From a checkpoint of a small mixture-of-experts model trained on Wikipedia.
Experts: a sigmoid router, a shared expert of 576 neurons.
Below are experts of layer 4 (counted from 0) of a mixture-of-experts language model. Rows are named router (the router's row for the expert), up (a neuron's input weights, with its number), down (a neuron's output weights, with its number) and show model dimensions 320-383. Each number is 128 + 32 x the weight over its row's rms, rounded and kept within 0 to 255.
Before each expert's rows: a language model's description of what the expert responds to; "comes before" lists some tokens at least twice as common just after its tokens as in all text. This comes from a sample of Wikipedia text that the model never trained on. Tokens count by the router's weight.

# expert 11
Description: Person and role nouns. Nouns for people and roles such as member, Minister, player, father, drummer, plus mid-word fragments like -er, -ch in longer words.
comes before: " of", " and", "s,", " in", "s.", "s"
router [119  77  94 173  98 115 205 217 145 110 180 123 133 124 188 109  91  38 115 123 175 177 141 133 131 150 140 139 112 146 151 117 149 115  97 141 191 155 140 150 140 117 183 128 153  92 130 165 153  96 128 148 154 147 119 124 184 154 125  99 146 110 103 165]
up0 [159 145  85 163 141  75  84 137 165 172 134 104 112  97 120 135 117  77 146  84 132 136 120 115  85 137 148 138 128 104 134  96 138 156 102 103 174 134  85 168 109  82 192 101 177 143 144 104  28 108 127  93 122 163 177 114 128 133  94 159 207 107 163 155]
down0 [ 61 138  97 195 194 165 149  42 187 132 118  97 123 167 109 143 137 107 147  98 138 184 122 148 202 125 124 161 130  92  73 126 184 136 153 177  94 125 165 187  60 137 105 163  94 164 142 111 112 219 151 148 147 123  73 115  96 141  98 151 122 127  81 102]
up1 [110  93  84 154 128 111  89 137 152 114 109 131 142 114 127 113 147  82 135 182 140 116 155 152 138 175 153  46  89 103 132 122 164 154 152  83 154 111  82 192  94  87 147 109 130  99 152 182 154 141 172 133  85 117 119 150 173 204  91  55 110 136 160 147]
down1 [150  90 163 114 131 194 138 123 140 164 106 162 120 163 119 189 117 122 118 148 103 101 122 167 146 130  73  78 115 160 141 144 164 152 122 188 117 135 149  72 137 155 130  89 149 117 147 149 149 147  61 137  61 139 163 105  82 105 117  91 111 108 158 129]
up2 [142 113 194 114 183 140 220 154  93 133 161 136 171 152 119  60 111 162 131 131  53 190 143 107 118 148 182 148 124 102 154  75 127 115 141 149 156 120 159 188  82 147 119 123  60 146 149  88 119 183  89 110 186 124 114  93 161 109 118  77 146 137 117 173]
down2 [155 195 148 137 163 171 178 104 115 113 138 117 203 100 148 125 114 104  83 113  99 169 140 133 159  98 158 141  82 148 185 146 218  85 156 106 168 135 122  75  89 112 121 155 146 112 129 151  98  57 117 135 111 109 115 122  78 199 135 107  71 125 164 173]
up3 [170  65 123 147 100 119 179  75 161 129 189 153 156  88 124 205 140  82 161 142 117  87 101 114 181 140 146 141 128 133 118 165 105  62 113  72 125  87 194 131 104 171  86 143 131 150  76 156 160 111  80 140 160 127 115 119 164 163 143 113 119 123 131 126]
down3 [132 124 118 149  68 140 106 111  70 148 122 131  99  94 100 175 108 136  80 159 203  65 159 116  92 124 119 146 183 168 206 177 154 174  95 119 186 135 165 120 106 153  75 121 148 142  90 127 197 135  94 116 112 123  74 150  84 138 137 213 168  94 156  71]
up4 [ 88  73  90 139 107 160 136 134 151  98 215 121  90 123 109  91  83  89 152 151 144 121 152 132 188 141 136 133 149 133 133  91 120 112  53  42  97 148 143  76 158 144 123 123 175  82 157 136 167 132 104  88 233 128 123 131 151 184 104 170 138 151 122 171]
down4 [ 87 103 175 124 118 108 164 133 124 157 123  92 122 112 185  97 116 185 146 130 113 217 130 112 104  43 127 123 130 132 169 114  50  96 121 117  78  56  58 130 159 108 137 110  84 180 132 140 171 114  66 148 118 139 167  74 177 150 100 115 168 158 104  49]
up5 [127 141 111  79  78 144 141 132 173  97 131 135 164 124 156 107  85 110 129  81 120 167 127  91 141  62  81 172 150 164  55 128 103 112  98 132  91 120  98 163  67 135 161  37 140 151 102 124 103 165 167 173 165 172 111 146 196 103 133 109 154 133 128 135]
down5 [227 162 135 177 133 150 166 146 183 179 118 123 131 169 102 155 171 114 140  84 174 119 137 161 126 133 170 142 146  74 122 142 199  71  95  71 137 114 159 192 132 102 125 116  65 126 148 127 127 164 101 140  97 118 120 149 151 138  87 139 129 134 174  88]
up6 [158  91  98 190 123 134  98 118 166 136 149 119 151 148 129 107 123 141 126  50 148  97 188  92 107 111 131 132 129 149 154 171  84 154 134 175 166 159 169 164 106 184 170 186 124  82  86 100  87 165 184 104 136 130 186  76 131 164  92  83 120 143 120 134]
down6 [ 77 164  71 127 154 153 178 108 104 159  81 129 118 139 106 116 206 105 164 143 138  99 144 156 103  92 145 138 158 156 123 118 158 158 181 191 170 153 126 113 108 161  91 136 126 145 130 105 154 134 155 181 120 114 170 158 140  62 140 118 121 197 124 102]
up7 [120 141 187 158 122  79 139 139 145 166 109 116  89 131 112 106  89 115 127 169 176  94 113  99 141  63 128 158 133 154 141 146 113 106  93  75  91 105 106 104 111 145 157 151 161 103 115 110 184 121 144 114 131  72 138 105 132 112 119 139  99 175 145 165]
down7 [112 214 131 171  74 166 108  83 150  89 138 101 123 159  82 163 146 155 172 158 105 142 117 132  75 123 115 138 101 165 132 114 136 202 106  74 160 116 139 107 161 125  83 173  87 110  99 135 182 107 128 144 103 121  66  81 111 121 126 139 118 151   9 131]

# expert 26
Description: Sentence subject pronouns. Sentence-initial or clause-initial subjects and relatives before a verb, e.g. he, they, it, who, which, This, and adverbs like also.
comes before: " was", " is", " were", " are", " had", " has"
router [ 88  91 156 154 121  70 151 165 118  92 152 119 108  77 159  89  94  91 144 123 157 175 148 154 103 134 116  61 120 148 164 143 137 132 107 116 154 134 121  85 157 192 152 136 153 132 120 156 165 154 108 108 113 133 159 142 133 151 148 142 127 166  83  81]
up0 [ 97  99 136 174 152 173  91 187 107 119 210 155 128  92 125  83 129 180 157 103  66 124 125 196  85 137 137 107 131 132 164 159 131 136  52  98  88  79 111  80 118 104 148 126 212 111  82 154 123 108 149 162 139  82 160 177 156 139 132 182 115 120 156 169]
down0 [142 130 136 116 123 180 175 137 178 115 141  34 113 146 127  98 116 140 158  70 146 136 145 189 145  87 176  85 141  59 135  79 156 126 153 127 172 136 105 116 103 130  80 115 105 106 144 158 135 123  82 145 149 121 128 139  99 146  99 129  92 145 151 101]
up1 [102 126 205 157 113 148  60 125 144 150 139 100 120  90 181 119  35 166 130 111 112  81 112 105 159 193 163  37 153  90  83 118 178 135  97 147 124 145 131 110 176 184 106 130 134  80 148 123 134  92 131 111 103  92  81 115 167  64  76 108 121 194  54 173]
down1 [139 158 102 150 151 158 145 112 133 113 133 143 111 171  72 160 178  82 137 131  83 160 175 116  84  94 147  75 166  55 129 122  95 156  51 108 117  91 108 150 131 143  97 167 119 181  93 134 102 113 136 166 186 127 130 204 183 122 125 112 118 104 140  86]
up2 [120 153 172 111 181 170 117 117 108 175 133 200 128 104  71 112  92 129 126 155 112 132 152 104 172 134 189 148 108 145 171 130 151 117 122 103 103  77 177 111 126 127 107 195 145 115 155 124 128  51 165 129 224 149 161 105 103 129 106 177 193  89 151  91]
down2 [181 130 167 157  50 101 102 132 109  93  81 181 146 158 134 117  78 107 128 107  92 126 118  89 117 169 153 136 112 154 101 138 120 124 155  49 135 116 178  94 145 167 153  94 141 143 120  84 103 132 154 154 134 185 175 145  85 146 111  39 137 114 182 126]
up3 [128 139 115 103 104 105 120 137 154 160  89 115 199 125 186 149 110 144 101 157 163 164 129 105 112 128 146 120  89 116 152 106 121 110 113  74 163 101 134 113 107 145 147 135 138  93 168 153  83 139  98 136 143 115 102 113 120 119 155 168 109 160 123 169]
down3 [ 96 135  30 124  94 136 102  93 126 101 106 100 127 183 105 142 150 151 116 127 121 124 138 122 140 153 134 139 146 118 109 138 136 163  89 127  80 104  92 174  78 105 117 174  78 132 172 117 110 105 103 182 138 151  78 112 183 113 164  85 142 107 150 132]
up4 [ 72 151  94 197  92  85 112 127 129  82  95  95 131 115 180 164 102 132 120  67 162 137 111 134 130 100 155 114  82  99  53 168 136 144 122 122  70 138 140  81  99 109 176 114  82 160 144 143  61 124 142  70 139 117 170  92 123 117 128 146 114 133  97  89]
down4 [117  98  95 133 139 148 152  88 158  97 160 154 128 125 147 156 143  75 125 120 134  96 130 139 200 158 177  49 141  84 118 123 112 125 103 149 159 165 194 197  74 169 100 111  60  94 147 106 175 136 110 165 144  86 167 116  92 168 142 110 152  91  95 143]
up5 [ 71  86 191  72 115 110  83 143 123 150 112 158 127 160  84 137 128 155 149 151 161  93 185 145 126  86 179 143  97  99  83 171 120 169 134 171 134  92 115 199 131 160 122 104 150 154 133 130 154 120 166 111 140  83  81  56 173 144  76 143 126 198 125 167]
down5 [ 63 112  94 192 124 118 172  94 108 158 114  97 132 115 108  98 139  43 195 128 187 169 117  90  99 156 130 166 145 165 123 115 121  89 163 167 117 157 105 180  73 103 156  61  84  99 112 159 122 116 127 112 156 124 112 156 161  85 167 125 131 116 216  40]
up6 [148 185 149 143 134 122 112 129  77 140 126  92 148 139 148  77 106 182 123  52  56 110 140  48 116  90 139  85  92 121 137 125 110  93 120 187 128 133 152  87 113 116 150 172 113 100 118 140 112 110 143  92  98 175 119 139 140 188 180 125 158 134 162 107]
down6 [118 109 168  64  81 133 102 140 102  68  84 154 193  97  59  93 148 144 103 168 138 167 103 131 122 146 197 145  97 112 178  96 151 123 163 152 189 135 109 102 129 131 107 147 118 130  91 129 136  89 141 160 200  94 121  95 149 120  82 149 119 183 145  67]
up7 [ 63  87  89 135 100 104 119  70 139 111 196  91 123 116 100 169 122 115  73 151 139 155 112  98 122 115 154 116 127 107  96 170 131 145 166 135 125 130 132 125 180 141 112  87  69 159 152 123  76 115  98 112 105 122  89 133 122 109 130 121 151  63 142 137]
down7 [114 130 112 113 143 127  68 167 204 139 116  83 120 117 133 100 160 168 145  79 139  84 189 169  97 127 112 113 126 131  91 144  77 143 142 179 130 112 127 110 107 101 133 101 116 119  64 125 133 121 122 114 106 146 107 113 106 114 131 160  84  99 181 137]

# expert 20
Description: Place-name endings and venues. Final parts of proper names, such as Stadium, City, University, Racing, and Slavic or Germanic surname endings like -ić, -kov, -berg, -ski.
comes before: " |", ";", ",", ".", "'s", " ="
router [139 111 114 125  95  86 190 231 144 116 128 108  77  99 165  84 151  90 108  96 123 158 133 152 128 133 162 119 151 147 127 130 116  82 113 196 147 183 151 136 134 167 141 134 144 130 108 138 163 143 152 108  76 143 202 168 184 126 152 100 114 149 116 115]
up0 [ 94 143 145 118 159 125 106 150 123 132 159  96 151 123  71  98 140 161  46  97 133 136 161 183  96 118 202 122 117  61 127 142 106 116 119 149 118 124 106 151  97 122 165 125  80 129 152 155 193  91 130 149 130 128 146 139 138 119 143 129  87 151  62 197]
down0 [148 143 124 147 176 117 151 159 127 130 114 120 151 180 135 147 124 127  84 159 179 167 151 143 169 141 109 100  44  94 104  67 137 101 103 129 123 102  99 127 114 126  93 174 145  97 100  85 106 130 128 229 146 104  98  84  97 102  97 134 112  76 140 126]
up1 [ 83 126 148 106 142 187 151 169 132  88  84 124 121 114 110  98 126 103 133 118 177 143 121 158 110 177 102 127  62 149 100 106  71  83  70 197 105 109 103 157 204  96 144 150 140 159 139 113 159 135  99 168  67 145 103 150 160 197 160 118 116 211 149 126]
down1 [156 101 177 116 183  64 105 113 115 129 149  85 155 133 111 170 126 142  37 173  71 123 162 113 113 135 145 109 137 159 166 123 154 139 183  87 133 119 140 164  89 120 172 116  58  84 175 100  81 167 118 111 136 120 157 142 158 161 169 127 114 128 155  73]
up2 [143 100 121 122 140 152 155 198 122  87  99 109 113  66  95 110 153 120 157 115 129 123 192 117  92  79 174 113  99 171  63 167 105 113 103 155 122 106 102  81 121 145 120 192 113  82 131 156 149 151 119  90 123 212  92  89 128 163 122 108 197 154 107  98]
down2 [109  56  90  71  91  60  94 162 162 110  90 157 115 124 115 125  78 153 171 121  81 117 103 122 159 114 152 156 172 144 124 165  77 148 104 153 118 166 145 128  95 150 138 140 159 162 167 153 100 153 150  77 154  88 198 143 187 177 133 137 128 125 135 143]
up3 [101 138 132 122 129 126 162 164 109 178 150  82 139  98 120 163 160  93 147 170 100 166 107 104 116 104  93  85 112 229 197 185 123 144 125 146 121 123 153 101 141 135 126 139  66 117 179 143 138 189 128  84  84 152 171 169 116 112 150 140 117 148 118  81]
down3 [156 113 125  99  73 105  93 138 166 188  71 112 129 128  91 100 151 145 147 145 154 134 102 151 177 104 118 151 119 192 120 128 186 120 218 125  87 119  87  75 128 174 116 147 123 154 146 158  75 111 137 169 135 125 205  91  95 109 168 118 114 110  93 152]
up4 [125 108  95 100  83 100  97 156 119 108 173 141 128 122 153 123 179 187 101 124 137 117 155 137 177 160 159  64 164  86 119  68 178 142 141  58 201 130 184 177 153 122 159 139  94  88 158 147 155 161 194 120 140 133 147 140 103 132 133 186 103 158  77 105]
down4 [138 120 168  57 145 109 171 136 170  93 215 128 114 154 105 141 122  79  91  76 101 104 151 151 163 104  66 159 125 135 112  90 139 149 129 156 168 131 131 125 111 148 128 167 155 106 154  96 122  61 178 131 160 135  98 156 123 129 141 137  78 199 175 128]
up5 [ 78 151  98 182 115 101 144 149 171  98 189 167 129 113 139 113 151 199 131 113 150 105 127 172 132  71  86 102 158 165 139 125 150 118 157 120 175  64 144 150 111 135 173 139  41 109  92 118 174 179 149 109 166 186 100 112  79  89 100 102 146 123  96 156]
down5 [156 171 158 116  82 172 116 116 134 114 128 156  92 153 115 103 165 112 152  88 112  92 151  91  90 134 108  99 120 131 143 135  69 145 118 108 114  81 108 132 137 137 120 133  93 134  88 116  87 115 183 133 102 132 176 107  74 128 123 149 150 152  74 117]
up6 [ 96  80 127 124 163 135 132 135 182 146 166 132  44 167 147 153 117 122 126 157 110 112 166 158 166 131 174 162 151 171 138 105 175  98  97 138 150 123 149 152 101  64 104 111 159 134 108  83 167 116 133  68  96 145 192 114 100 166 107 163  40 110 115 172]
down6 [146 126 110 142 100 153 155 117 103 148 101 122 101 129 133 207 137 128  99 129  82 154 138 135 103 150 168 139 107 102  26  74 160 197 165 148  69 108 122  82 176 112 127 201 107 170 179 164 142  85 176  99  69 148 139  77 197 143  96 119 102 159 177 110]
up7 [124 137 124 119 108 141 153 108 146 155  98  98 120 137 138 122  61 151  59 120 154 180 146 150  92 149 120 114 122  89 150  71 179 124  62 100 146  82 129 168 139 111  94 180  78 129 110  71 110 142 148 102 201 190  90 167 131 119  94 128 196 139 103 140]
down7 [122 188 131 128 190  79 139 119 107 142 115 121 101  87 194 142 173 151 145  89  43 125 112 112 160 100 154 137 135 108  99 133  82 103 120 127 142 167 106 154 130 162 144  70 139 126 124 172  71 115 145 105  70 137 116 133  53 169 135 195 126 120 136 191]